From a checkpoint of a small mixture-of-experts model trained on Wikipedia: a shared expert of 64 neurons, 241M tokens.
Below are experts of layer 3 (counted from 0) of a mixture-of-experts language model. Rows are named router (the router's row for the expert), gate (a neuron's input weights, with its number), up (a neuron's input weights, with its number), down (a neuron's output weights, with its number) and show model dimensions 0-127. Each number is 128 + 24 x the weight over its row's rms, rounded and kept within 0 to 255. Numbers have three digits each.
After each expert's rows: "comes after" lists some tokens at least twice as common just before its tokens as in all text; "comes before" lists some tokens at least twice as common just after its tokens as in all text. This comes from a sample of Wikipedia text that the model never trained on. Tokens count by the router's weight.

# expert 64
router:113092096097081124106135110167109122113143135115132164141134145135140162098119122123128168152123102108149093161159131132090123088138100173097106142092114122143149140152093120101152127171119109135085109116147140157123164138155153114133104130156146160121111100089125136117161121125078133121146069131145132125152114134163133101151145098166148169138134178112087087161142140126150093107133
gate0:124108083101084142159116131132169140083122096131144120092110132146087130158109127146134126106092098124132107116129139110164145116104128143128139127162094127128147155076156130088149102141149134122116124147069105160140160125144137144100114133115118113157088139116111131152127117109091128094137145099161167132122150176140094134164107113107142143121153107223094110110161110125128126125108
up0:131094087122116137151124150138143124073152095119140128106114129133121139142119149165118128114096120128111117126123149119159143141104129144134127131134085124142159165079145115072165119149146106096108101181082109157117176140137154134094098141098107134136082118148124130120114117100104153114136121123166177160116118161157099132149096112100158129118157085203107105099154117134122133129103
down0:149164129182120149138153142121128117129130159108134140132130140149156081105110141133137111102124128098118148096138142104163152138169155130128188122106124157126159109104149142124148136105089118103116102164133130155118149085113096124143076147131148105179157131139126045138128126143116104152115115108108182119136149097171144123161127143105105143124182135144145102099123143139117103178134
gate1:131147161142089126137124137130136141135149083131144112106088146131153142086129101148140170095106111121113142150148153201138128110110124116113136100111125165133116114095137121055128187113115115135100104091091138127143144143129139151083138127156149141076165117153093149121134135110119124111153091139111154142125107121153171110151111103135101086115142170113124095136129117091123165118087
up1:156155154154124090170136165141134137129125085108143116116115137130145133078121104131162143117103103113079139141116130168121161099137099134116141098125136159133108102093154116082117159110097124148101122075105164111134155141129113144081156113145133145101156107132101138112147138143116133106154087120107137128125099126138151116160124109124108063096136165122110098172114114111102165082079
down1:154146140125124134104162090114133134151123177160104081102151132116115110143086132126097154101142132156109166128126096116124095121090082129126112126131154143130150113071135094119093173114105115137113151184113127102137119159171116186124121120142163120126132098124136083142111133143116136111093123095116187097128131113158099147141114129110095107142172140117105107132097158127137090115158
comes after: " |", " the", " |\n", " a", "|", " his"
comes before: " |", " |\n", "|", " in", " for", ":"

# expert 26
router:121107086130119127124128152183102109097146124109127162153135127130146175115151108103151146156116102134131117147163152149095114121151105180101113135109112151154169145164098127084157127148126122121095115095147190173134133128155142110162115126135136146101108121127117136095169141140092149100167063162152113124151118132145119108161148087165142151152148157122111099160153128118134101121127
gate0:130142114122155140090167154150111122127138078153102156132128121136099094147155103158154166153148122118124138090114116139168159124123118103149166065082126135083138116125104151153134138134159149128105161137116139095110087136101173099166161156094133166118112097142097112158135159117154109124144105141181104104122157147134118148086131103144108135174152115127142151103133135143150119100130
up0:115137136115086130164094112095127142140133164110168094114127145127148155120103144108079101104124135113123122152145145113091098124124122138092082192176134129161118138133154103112142126137104105123151099120128107174127180105160089138090100116187104105153157150115158130114112100144108145118117142117088154152126099129130154121177120149121142121080114155129133114163125122099093136156139
down0:147148146084150120123106125077085156160122144125127147156119115136144108125131139116117150152135153104104156150119135088105133080142082135123132136140096100109082154134154127131121124177163135143134146171144144108151166103107109099101134138187100147087106148172145139139103126148127116092106180111105179128118118156086115145173156146138126147122104112120125152148115137076145104123118
gate1:147090126111129138124105122110129146098172132152114122141092135103164150137108184114130115141168106136121151119118174145154130166139121181125103077123142133128123116120114134127112116135125156153154126154074120127097136126105142097123109139138095109132157110163149112121167144135146192100146164149169138125175107136078144156178092149131167114096137129133112080130153126136135178143130
up1:090159120120116118147159128154139107157075121082122139120139121166088099133123066137136164104131132122141097139136099100105132100114126081155160150133110111134125144122156117118150123143093087099113135124144114156138132138155106161115147107130142135143098153095120113137093131125141084154109081126090133155073134138152103112081158125105095125152112156146171168115112149121151076106142
down1:138124123116116156080103144105147159104111134105173145079130113168088163098164150106158122133128150121141135128129092111153132119108150140136135159130106138135152116119105135106146088168123074143108117117143149156126170162126131115181115122133142170128058088092128155137123105118115129158137104124113104111111111130160100137115136144133135155126082105151110128095116134083197113138146
comes after: " |", "–", "|", ";", " two", "'s"
comes before: " |", " |\n", ";", " medal", " in", "–"

# expert 220
router:102120121114123143122136152134119102125145156124170135177122143133197179135135098152118154129114086110147119175136129108116136121141111137110108121095126133131131137162120122107130106146152112124098126081149140138160132164100152122152129138148110180121119120097116137104125172157129133091167120143136089113168094177155089089164158082159121166117080162095105113131137123109147113100123
gate0:140121115095118136135144131116150152091132179119168146129181110151111137126113100124141106134164151179149140115133093089064174105127117116137138091099091133117153111113159083144110100144132137125120152129139148167147131095108112115121144093127115112092147093135143168164155140124116115137141073147109196124119113134135120138137109108110125105136149132083099138143176153136137149167108
up0:107123095113104105166148106131130105119134136139121128112175102118116162087102108122134101095140117154181132143179113114063100160125126115146150081128109161142098129114146131184119100108107128125131122142089124136094136085153128123132151135153111147117172114128098117153129161091109103128108062176100132121094091137117103137112097165094103128152115144092141118136152129134138136133108
down0:133118106153109147134149107118124126142124070181090161095124134136143118087123110153163164135137101086140121134120113154110132141111102127094145091092126128163151108108159088080094113125136157083121173160125151141104147133097153123161132118119156160106139109141102164139138153160125094146116099115139118155118175157140132146112118138127097139203113117099151129138144126109117117123176
gate1:145107078113170102111102147131154113131115095088129136121159140109121109135151097120123158156116094086129101129117127140153153146162162111110119104035108096129156080122146121125095092133119161114117143145161138108130175163132147139138091135111098096105145164135150110145133147136129121093126085118124114087107159117125127092113144122125093116126166104169120124129093134093104134154121
up1:126138074107168101074125126144190136137103079098133107125173146124114105112162094147128117141107107107106122106122133135127141113157149093118133121068125110131147079121135137120093115134116169111132137135148113136149138182130130163129113125099140109139120150145157073163113135148139146104113107114127077079129126103111108083119131134130084118142140121141112136153097100108077127168124
down1:161123127069139111131125121172139153164098117129150114103123109116085128156122137091123154120119124090113098138124112139128149072150152117172159082152099122127133155151103112123139144157154148120164159118143161115101143150095126128137101142147112130123113141125131119107129179144105198133161118109090114138122152081123134121143136107114171148133179142094161130137192130167137109142137
comes after: "0", "9", "8", "5", "6", "7"
comes before: "0", "5", "6", "4", "7", "8"

# expert 248
router:088104125113116144107116135135111134124148151118127138146089151146141146066159095147124139144105117116133125176152173076124113095153072118111103118087128100169127123133102105115142126123114110111119138108154133159142141145091160117147115129151128148103102111088116134098160144157108174109149115161145124112144082144128093123157168086166117145148112156109124107144180145122150080126157
gate0:127098123157157141149156146128140097122082133138151164182122120092134108098147159080153155130144128144139161130172131111140155108142143118121145129130136177097141127157167150108146148127146084107113096083159132151163125105125148102096078184099142128145114169135121122113146076122095113101117122151122114164125119125117151143148137130156119098150190097096139140139097105132121123134105
up0:138156123091101126128089107147126165125147115128108115102159121156139164169105096152118119143067144126099121123083088148101088122100124159123125128133104108145131101108099123171098129118106159184156165120119104113124153156112121131130143078161120125090147080118136115138094157149143128162132140126162140091134106109131109106104104122121152150102093138142080129100158146114132173111160
down0:115113127104062133119112118160135102134161134118126159155148118153130136118139107191072096140118124151119115089108122121093074141136092131144132120111139131161139103140078140110141124116166114122159128173109117153126126146165138130143122112160122141145131138118129114125130154170152133188094127123181103113160123096070102114120152113165142111098096139117099150134124136139188116151121
gate1:107159127086142135134117126144118097162128126136121122088134117109148096150110122122145126144103152114116123103127100145177167118155167159152160105150144170139111081108135063126181109108132119125119133172136119134095139119142116120123145143103137162113103122130139128078154117063139124098132139118127124187096118140095114128162165125165166155095124171114145163144104148135159115163118
up1:099141107094118148128125106125103107149145128113127143089131119100154096128109106117159129155129154127115139101122089150169177110155153159155145111154121164150125086113126091118167123103133130118123130196121114120096141101130143110136131152082118157139110137137138132072151120058133131114139128115105106171082125144094103146155161127162161153116130147100144162163117131148169130170130
down1:166116174112138106148131090133152116138157096150122150157120123141150117103169140111094143106136129168155101149131143096150154123099086175139121133155121176157114087149147089142105126160096109150136168150125133113185112120106142145127150136074116139134116111109146136115181125156101107137142128109139149166062138152082091129134123158130112132138113115135166116134128100133112129131175
comes after: " the", " is", " The", " a", "The", " located"
comes before: " of", " in", " the", " is", " to", " on"

# expert 79
router:077111105121119130124121105155106131125150152117138147157121179158157162120160110119124162142113102087149101135121139101124132150125078166112093118114151139146188154129104125087123105175118118109133124099141169172152126144085143123112091157153136159122080129100129168101147133157099153126137125188148085103162118149153119113148115096147142148138123137121127101162145158123137122104133
gate0:138131053155153124136131156100142109116132116168048091118110144102130126124139106137170161100090121145118159107120152131158109124091121156142099142096134116134141106093110169130149114151104115125121155114145138135143123112128129132093165122117097094096140139127108138114143138149123118151157075159178138097161109132138134128132071130127143093143139105121117193105101122138154158146132
up0:130138185102115128103124126167132148125121148085197168129145139145118107137103119134085105166174130118142108158131123141094151111152148102110154098134145160131137160166138093127129140092150117121139100154113124117112137137131138138167082122135139158169090112147115125153104101105134152105076176106063153145102141133104131120125172130142123165119127144143138090162151137108112110114128
down0:137112181125110134120130135112101141120145092101133150131114147157204153118133117142149123154141116128110083125193142151098102143097105086094098092127150110126190118150111125116129088173105134133115124130141124094093156115136129158155140131092128101101160148125126121148153110099107148161093147140112152184129133124132103138112136107171105146122131120092107132164110181129137120113144
gate1:144150157097173124104132166125126146122148156132141129153140142129159154115117173131160127105141124122109129175150107137089124137199140149128094135083105130171178163157108137084143152143107113171113100092162130132084156159135111139086127124117107137094146142114118135121106124136183114175134107130156109129109139102161137142117143104137113164130144101137113118136133165109147167167149
up1:085093179121124122117126106132112138123130116171103138131134117153111156183108132168120166158119107138123144116098119139159111158123116130126132119114159118118098144111103152152144137152148151122144161123116148152125145113108128073131115158135123182165144145197128099117104076117107184119166131114116160117158135129121141154133117100150178095181098117125118149121157136123113175121158
down1:120125109141139136139183090118126102145130139105133100090096143114118171111123122169121071082108118163111134122128123120083112142127129116135151126157128138122151128134141163135103126129125163129125125125128088092164158106161096151130120139142122140137121148142056143096121118115136149073128108141112086070127117134102092152115123098161126066129111111124102132151096164161114185121134
comes after: " ", "–", " (", " $", " def", " Eff"
comes before: "0", "9", "8", "5", "s", "nd"

# expert 34
router:114122109110102148115137150148104117119171149120134149152120175147135171126138115126132158139102088113150104131114147122108107111158118179117112132120134146164124152140105108115153117166161107125117127073143156130171139176100149130128130147155148142088093107114113135099167138162076144120128113151161110108137119156169114117206131125133118146117110192091078117133140152108142128111144
gate0:123113131101177146127182163139164115127134120092092166150107173112113138130112112126137106144120141138091136173109125106126134078164119116122135109118095109174112148151138107119148092122127142095134110137133114158132112147142102149187156120112185163156075116143091088102148128144119109137105102128152156118114140171125165102135134094152077148139135113113112133107161119139117091148135
up0:128149120108149137137149170129171102138106127102100154153118149134115167139083099123160113153110151140086135121103097108122162076157103101139116120130109121156108137158126117154131092121130155104135143128133115119120085151149076161159147112129173161152087118136093088122157115141117100140089093115166127118129150140121185117120118114154085127113119126120095129091160110171114086153123
down0:092139137118156115156140101126138142099125103126124072127141132141104134081112120096080123149091135114105109109105107142101170110149120126109148146121151111047114098107156148094090112101122140106088094104127136086115119108101132143148165118151138120153092157155146131121152135104138167167130142126148078136165132144113155111157117141157104110143137130115151153091170142110121082117149
gate1:133122155148096137155097103148144113165108094119111144134165104190084133141147115122156119124106076100164142147162119125145127133135134087077131158118104129114154139093128132114118172124133094129151143126121125145127103093168185154133135145121111120119106143133135102122191151103141155146115130128116113134107165157115154086125197119120115119172129128104153127104128170125162142119092
up1:161138131084166127098142131100121171104138148086136118123083121076146143100125139127117141125140161104141132104123151137112116137114096175178102112131093134109131130177142149135118112125116109108115105146142132122148180134133087123171116088139174142123134112107131171158115108164141092120163122118114127148165129132141075166133100124141142152073142142147084141167142102108092123138155
down1:133095094138168139095115137121108122126157121126106123131113103140123116127092150112104131139106143097136124142145163128137118104165100119130194136102124117163142096149113095140154165127163104103133140119134130113155142172153088144147158153148088112166118127095096155116145132097134127133142100173120102109080104194100148106129157088105124095138129126097208138134126129136143097133115
comes after: " ", " +", " −", " comple", " require", " lack"
comes before: ".", " of", " to", ".\n\n", "%", " are"

# expert 59
router:109090113114097155127138155152107136143153166107157184137134156145150147082177128144166144157107101129154093149142140107092105136147121146082120130118127104160133145184114098117154093151110118086121102088162144138131138140124123102148114123146145143117131102113135148090142137161101141116148096169152130131139100142159131093126143117143177143133123139107121108150164167104169133090172
gate0:116121128125114136162112131129097100142189099102134167134095098154086142121151129142139106130101128134113173096119125135121154131163135096146067118102184113145102136066135138107112095160105147132124187127087146089125098149115098157131132124121104152174138139089147149143127122178107122115114137128132126107126164117118079133147100124146131132181101100146142138128113126159129150141154
up0:132131119138119120100117149134139171128111159148103090132139195104193115128140100130147126127135140113170117137135122149143100152112114151132160136124059129112150113187118128151164161083125121128115107124160089160112155118173152121105141122153141137087139131156120104106147135084134120157137146152118129142148098170170166128154141124127152107073163164107114120137119116094113115127106
down0:150117153121151172149124124115155117146111168124137110091141114120098177132132153150108107103135128128143136138126118100140120067112142133084131168127146135145143103099106146119111164154155143185131165102144161137153136147163118101147129128145132144132140144137105140173102108082143166135172154065135132153116128122137120136120122094116137173141100122138131126178156199089161146122138
gate1:163159100134125117140136126093145147114115135151123147165116136116163118157156145099106131098123111109158074123150117145111111136128132119135145121136140122132104094063144135132157094122135129106114040098124173150105152128115162099088080100085122136134103081133140156165128163107134115097115130154115141105161130180136122098123155121136132156137136108118136097161115116125183102125130
up1:158121088086162113141147128153107095140118126110121123130121109101102123145127176116127150137112145127089095110119131140155157154126134065124119137123154143138089140149140141155147101108146110086148086128168174106100122130123138136107119150163103137115114085099123155102085175118122145087118121182100127056125142131122136115084158114130126138149103073167145099123124116143114143131145
down1:147046173125115133101146125131147155113112102148112101108153144135085150180084137119092126104129141161085109113116124116079116108104121143130116156131118127163132139098116147129128130136150132182126131136147144109161107133157140163127124101137138151125099095109098144172156147135193099138166104169104128148142122159135110126148130092166179132122112136163146109110124140123146105112148
comes after: ",", ".", " where", ".\n\n", " in", " that"
comes before: " he", " was", " the", " she", " had", " they"

# expert 40
router:109101111100145151129087150131079124106144137104147121148086156158151141148125125126134166139111112115133126156145152110129120116168114160131124126110154113151163140132122119115130124152148131105055103110126145148133153132108161101113086157157141143090108117093107144099149154141122166133152110134156106108132069136131125091154145090151127148174156147098095108170170174094123099106161
gate0:121148106130087103171105091097171167149125171145135123125136101114119156158177140127171152166124138118174109103144114129154127134155101133128124107118115130136129140108145153105135138148110083124119116101162132107129124165115135163142128116156117131086107130090167092075129122117101137135136142090104160099127133096168138127165114117105138120132125078118101107183130121153083109161088
up0:126123177138152130075144143167106089093170085098139122125103148150119119105075108136104116077127123120099117149123146129102135122101131126121123147126145125118123116154089076134119110115157137121150152132133120154133134083126124073144125142133158115175124136150084142170129148140122117150127079139157102151144123141084124109092136141135113142139136180136177139083135141118164161102166
down0:146143124142069117123133093127131101139109150145153114159143135131082159094102145130115144120134135137096146086111132119137133120116129120124084108163098104164144044157060096144141095149188140146127168109095147086084129156150121156123130132126092167119128146146150156129115155128147122107122170114157112135141178141115110151150112116123110122108156119112146113143149103115122126116144
gate1:076130105148126133122182202124127088167147124105095118154114095144123111100159161113157109124152092098113128154154091130085138103156120137123099068164121121143123106165148132134123113135117115160171154106141156116123143148149122097096115157136160095151151116102085147120143127096113120141140102105141098113121110124108104136119120131131116140076114130129115101103128131157125107143066
up1:161156177099181143114135140100115096165144125131167127134117154121143087137147142132118117102087110116165131173138131120135134149107143103146137182099130171132142141106123138129164092137111098113116168120115157156138134142105103090118140127077136088180103158145102084142108155091144121127123127173168124119136094119157133091142162127132144145148126126114130159122152129097110133182137
down1:151152128111140092141158119136134119152137142155158118121111122125099127172128153134072141113153140124065072083112135140098107175135132126171113148136102109102110102113146117135099078116097118144127101164103135090110113108122128120104116113106127148150120158103095139161111130095147162154100146121123143115131139072111123137179086108112133126131162118112167099132109145103112137184099
comes after: "-", "\n\n", " was", "N", ";", " Kitt"
comes before: ":", " |", "\n", " by", " (", " in"

# expert 101
router:109117110100092139142109147154094124122151137096152156170104161164148135113161109131165153128105125077141111127145155125068127131157105132094096139120142124122144155170110114119150072165134120113107141076134124153131142161128130139151134130169155151129120120107108167094124157155111144124147103145164116094143110148133109075155170109147155143158134157123119080145129164103151111107151
gate0:125136133094151128177069112130089139129158125145095156114103121162160135121085093103148147143115130148077115097128093115121071141121139163107128110107118100158110142139129176152102109156122135146148132094130126122071156122120137158157160132126162150147128150147134107128096106176146133161142106111113135139130135161132110130155162126101109108101130112109185086156151136096142136158148
up0:128138131092141141180073121137105148137139118151113134099124109172163148132090089099161140138096120131074115094140084115115081144122128184120125108125126101144104132134124161164112099160137141155146142098139127130090153123112139156174162136138142147155141149141125109136093101181144124149135125114095130136135130163133113131159153118092095104094128110116182102171142135096139130149151
down0:116131135105099110177125140044132153172127101118131161106138133133125154098160146129138087138129152142086166128128101114129132137115131132103145120126132114165155151158185151155141107120120122145138098121146125147086149095134123173118109068130140123131093110112137092123085119111096147173117121117140133128119154127112115150150135105116120127109175177142089154129114104188119154136099
gate1:141146132109088138109113192092144156155144112144101114129103154105108099140151093116157120128091142117131144139153133117132125158131151139175132114115095146112149157125140158159145142120154182072110155100104110178132157121131117143141134118140157093130170088111101111123121152098171070111134132122149068114129093144142103119141123130147116129150164117179098131125118114113100149101131
up1:141125136090135101116129085160120091080109153130166109135151126129150139113081161128089154097139087100126109094118112132093104138113103134136091152156135123150076129109152105129156121136108125185146095107142130123144106134113192131138120151107126152153092159127126130141142081153121158155131175111127134131123204099153109114118144111112106096084107115113129143123147131142125098144110
down1:139134147112127119136146123118099168138111132182098121131131125124137135140069074146130128166137144162151141115136101119133131104098168131158100152101124141137113094144121112072138111113120047084104170155135142136141119091089117097083137135139115118115119104131125138134105117115110165140103113144189164134136131120136125129162198159126155134092130108112113146130107154120104146097132
comes after: ".", ",", " \"", ".\n\n", " that", "\"."
comes before: " the", " he", " was", " is", " are", "."

# expert 142
router:089077115111100148105119129143078111112131155112145130153098141145155155136129110114144149136133125108140145149158143116105110127156112163115098130128132129146152183154103093107135133139161115123085126119148125146114138135114157091118092150166130132123107129084120152119139133148137162119154115136138078109126081162133107086155172094180160160138153144076110107122159168099138101108172
gate0:132120143116145110102140133156114129104129110125124102100141089120142107128124106129128154131143088144086104143120139118107134163124183148100101150124201120132162101145110119108140138134153114174076167101104103134130154095167116127112136151062083135120108116108142079114151097097149125178159085137132158141116140108113111117084125100170147138124162117130150096091131106121121147124138
up0:135130110097157117145082138142130136134127128141096127085131090170135129136131141119159139145124129128092078152123140115124107128143196145123134117112194125117155102141105179116155147163106116173093136115085121115159154099141121133145156151092096139112110106128181121158122120106142133160151098160110124151091118102097095114111126101139133150156143114120139056120126134088122152137143
down0:108134127152119125127157155127168104109167120146121171103141086119117109114065168127137142150112131124120126159129130120157098119088114123133130142099111131124189129113107162132157152175109129126168119123119126120126115172103102111183165169120128136140120115111161147126127104103156078085147149122122118139128144154131100144149164098127116122102106198106157103149153073140124122138154
gate1:104080157103134176102137108122135091124124091154130157106121131125105129142175155125112097156125142122099169175163185104146126105107118166129165161139085127097141143131125110135135098138131149116092156146118103169122121153143146103133116108124156171163132109103150139139086099116158121100144150149153130133079096172157122140142120122135125141113134125065142145099101116118158128132157
up1:119176113134131131140132139122140146115143154098148111160144147096128106124098089139143159125146104130141107086115054181143109151138142083114111102107155150165121076114129148110121151142113086147151095127127133113136111103115116156124103146146079111056101154133132127101200134131094121153102123130127137147151130120106123121121132124146105103159123134164096107137170137139107141096097
down1:079127118162130121143133114185135169139185133107159079138133121158134119107135113135104144122112087154179082117127089140134121108136154074108126089086140155153117123108096144123148145126106105123136123100093141096127144112112090092145135122154121109101165099127112126105152121162118098139130116136072119141168153174155105122148090127130124124172110146146101116166133138114151110121128
comes after: "-", "\n\n", ".\n\n", " |\n", "\n", ")\n\n"
comes before: ":", "-", " by", "=", "\n", " information"

# expert 210
router:129106132136115119124116135169111101091130120132165140184113133129181155123152081127134186141107104116144101174147148128120127128139135153126081139091131118165136155168121115107187097156136104105076115100140152142159144148089139122156130125172128143111120096105113153116137145141110156127152095151132092134157082154143113110151150084149132161115125136097108115148141151101170122124132
gate0:145088119162111093167135149127097150117136135134120187128137120117117157120127116110129141096129136128112098145170109075115119139125132154109114133119147071174123141122125149128138126065125095147122117166150150114139088099167122134166138137120163112122152084092098136141137134154075149173149094159106139113163109122097128164108126117150167085162168116155130152134167137125139141141129
up0:117152127141116145088114099135143077123117099094119094135158127129122137129131168154149129136127142164140117082112154172137147146126137152124144106121159174097128123122109136138128148165127152091156159079135118184131120122148133134129091120171147124162110137178150108135145173045180107092114131162115101134106107148118139122150148093097136161135128121122149141107134153136130109104092
down0:094090118132150164119094110165131151169102140122089129149139116126149094091121132102118146127158176122086082118149162123117142108124113164092111166097100119174146110101107130121118104134110123182109154145109158155124136109145124060130128139110129113131107113147070109131125119182087124139144092131144143112134131117157124150147077138114113173106144170128124118138145124156132133147153
gate1:122161134147118116147157151123080115147156139166111161111099097133162167166118130119155149147126100087156113151145111173123079143103147131106123125137101188159140123118113167108079139092126087147119087145146110105116113140122138124118144108141121150131117109099105097130122121094148119112125112138130130155121145098134130138139093180168117118165118106094170117144054144146100103125132
up1:132163141168119131153133138130094092140135129165117143115107097136169170158101153127149140155118110102148123144142115183124063138111150135128127133125100187157145116121118179136084131103122090157100102184127101133126114143118137119123157118123087137127115116112091115143130117093129129123108109138141128163131139109129138132136072166160111134166125101101140110151057127168091122122137
down1:141131131107133106155103123146143097143159099127170114142131126130104121154120114120136129123136177127121152123132140109131121107140121109145115114182112134090148143143177131128135121151128100218098127138100114105166101127161120175118117111130125122175137145158111130112135150123124135119181148144114111115161102137170105132113164154151100163079122135111131153087176102116177134086080
comes after: "0", "9", "1", "2", "8", "7"
comes before: " |", "–", ",", ")\n", "5", "4"

# expert 140
router:086113098082125175114118162132079116106151127132146128155089154166153164124131103114126147146133134090136129124151141107111139131168104144134102157086122130160147139146098086124117124140115112109111131101134129156153154139109146107161122154184153143090117126099115127125142150153145127127136129142145081131155087149141122106129158091163130177143162169091105105159142152111154082106167
gate0:124163096095133136104120133118160154120127116132153130074115128145157121132125091113118073131156144099133105173147117113119134145125100173130095121154112152147125124121123133081134165165159122145116167101120136133135113083136131152159095128111145084120134136149101150178139088142122091119138097192149145134144101115134164123153131135155098113150185193130139113148104120088135117141135
up0:143116157152108134142124121141089090146119159141105131182146124114108150126117176141154174108099102147137145099110146131105113124129151095151125123115148124117140154158139135156123081101098116107117086135115118116129131166093138116108155099138113153135134148109168113080111144134124164135117132046093119126114127157131104126123137114100182126103084086092092133084163133158142152119147
down0:136112125131116099158166122145132127129132128105076125114088172107131150106123152118123133125128145136143171121085158158108130090148134113146128179071092107107101121125097078157134128137156077123108103152168139136132128153109121080094118120150115141154131114128141175116098133097124127108130144130125144094137127144126090102120121153106189142135075109143126097071123130123133092095158
gate1:107132094116138166150108141080063093160118107141167153120101152147122126111116148076095190137088143134092161130153099129127122108136081114099140115124163078112140144127095098165091159123126124133078103140115098137115150098165147116122136120143176139122133157117107115133163144169129131126173122124140114125147127103096142100127155103119111122122129107117111176125126119148128158132133
up1:128130079101138155156094128076083083173088122129171154127121150167124125088125137112073162136124154128088142138143124127128109120138110127114140151115164084128148154147122082165076124109126125140081128128103111129127139072175140112131166116128198151113128140125130121137147133182141124115160132145134111120117121132101154091125143097133128132129129128124104145132140108139109171140151
down1:131181101153125133133131118086112106119087157175111096125150134110164121129140124089146150115079094127108156133110148126188128132123153103118107086113167151121150142141153113107147129110098128163117138148098129105128136094140101148106108118142139154132126175166104128154137123136128113098125102137124190092146123135151149123121114109094155117127155104175096089135080112121069122148154
comes after: "-", ":", " (", "\n", " Binomial", "°"
comes before: ":", "\n", "-", " by", " name", ")\n"

# expert 196
router:121112115093110140129129123155129132094129146117167165142103119140143149107133119101144153145105115120144080144129132135109092098155108139135089132117100118167187138164102109128146127152108085124096109073183156162141152132121174094144126113153123163098112118105107134117145125150084171108140106150146103138139123140173117129158140116151124160139124179092081087157168140120129120116144
gate0:135061096122151128136165115173130165124147121086107162123151147143098145123091134118126130120119118119140094129133117176126112162139103102097104159134157116167153127137116122114131086146124104124120094143117110094085156101137107126127110096169117124091143138103170118111161098157129125138159120128146134153129132147138182152120148084146132136174168101092128141102068147116088154115129
up0:107188147146106137106082133052141109119115115175140107134119115129172105137158124125121148121099154117107153142127134095137157125119149141150143097133093145093132124111129116116124176102147129133113139100110150145177100147099159143107131123083127124161119108146077114133086132119129118138115138130138136066133106088117102095169139138110117105092093144160126124150149082138159128171130
down0:105128139117133143112125133104128117132125124112111154131115186116142107112112102168148125142104129102119129082140142146165118109126118101104132134122071174124133149088086149146150103113135102163101106137136139145123120198156123104102098156123170136137088065131084119153134116117107117127180109112170142110139138121126150106078134142107132131097097105140173096146137120135172114160095
gate1:137115095129146137133074087125124126109080144111129133105139096137121080160116120143123123149119110151145156082105098164111146123165116134104110151088086147174153124127110115136096093168141115146114135142131107119129122095115132071123110113143150109145106137152129147110143106093130150117102102141117077121087096175125092107119107145155141150157104128122098122195160119116149109078125
up1:137105101120134133147089084128126126109100137115134138092147094144092080156108113161114111139127115157117149067092097172107143110167122126109120143084087137177152133112098113144109082147136107148113136153119118135112123082111116088113119095137145098142116147146131145122145117080131136125100078125096088118096099170116103114111112151155130147160108136128110114174157132110121103096122
down1:119135165101133133121082086090122143110090129177109093142105140161119129118125131136072136136129122129095148113103103138135134146118139097143104159087134118137149108137145170179091120112143091140135163130124148088103136092084108111156131054127109096140096106110131113169137142126152177119101150106122135118112105137138130132085124171116126122129158109137167131110111097162131091142140
comes after: " the", " |", "0", "|", "%", "5"
comes before: " |", " |\n", " of", ":", " were", " was"

# expert 97
router:107122131112105135107103133157107098085151115091181141162133150158161174135143099155111162141115093136155113135147145131097116097162100137123099104124131145131138137161140119124155131164147126103096119088148155161154130136088146118131116149157126154101105111090116132108130173141095150107163102151138087108160077149125120105179160115147123169113113178097118119144155153136136121093127
gate0:131136154138130099086103141135171124109132110083183126131154127154085105138101109134153173141144116118121111125130114119179123100126122165116107135095134146083125137102111123163154105117199132101141151146155146102110118101078119124146122137105152144085094146108181129136128185142107151143137107128136158112135156147117164129145102119160123081111171150119162131131104135118105125159145
up0:118123136122099127154155102139088139134142145176077144121108161113145132104139158129148076092115122120143134128107126145090111166131130102140139113173139130149122139151136113093102170139085105176104118156081065154117131147152134103105142109142107119178150127155084101130130104094124087143168135109098125133118105134140119122125125124097161171116103096134099111134134103141143158086095
down0:148109136129117082141120146122119168120110093146102089114095119133121124137146151109133143123103139153125062166091132127184096158140111115129108115162125131114129094149118112143135131145118101163153110134118056102117130156135131068165156087162104119114117142161140169149139151140115115176164129104153121179154095102108134128128081119092137102103152123126148143124137136101136137144154
gate1:135142152138102096115096109132131096105180100150141160149133109155115113150121079107085149124140174105105135102119116101130154150158106123122090086137113138097191090151140104147113118169150169134099120103145124160141124107072100153123117142144101107083118101138141155087137114148096126112088151131122123125122148089112164157127123147155100141098117115090116127124160116149144158140130
up1:153142184155104122100101131151102122135148114134122132146141132118107100105117111085117164142113164121135108114092120102101120144147141115120094085121098164088162091168153112145121077134159147116151123086108109142073105116089103115113124119149123145104112090105143139129126114113124160127060150094130130139099147096138130136166122138133105097084119121071102094144108113153129146146118
down1:093119113171104155137134083140146098115166131149108140136123103115085152123113136123096101123134122119138156139147136110107156132133114138103090117144192092087116125137139145114122171080118134173126102118142166115149154158148105167106111143115143118161142080122118082105158146148146102159126163103187118113068126147125123160106139142113106119139150128111100136168136138128095155138096
comes after: ".", "3", "1", "0", "4", "5"
comes before: " |", "%", "0", "6", "8", "."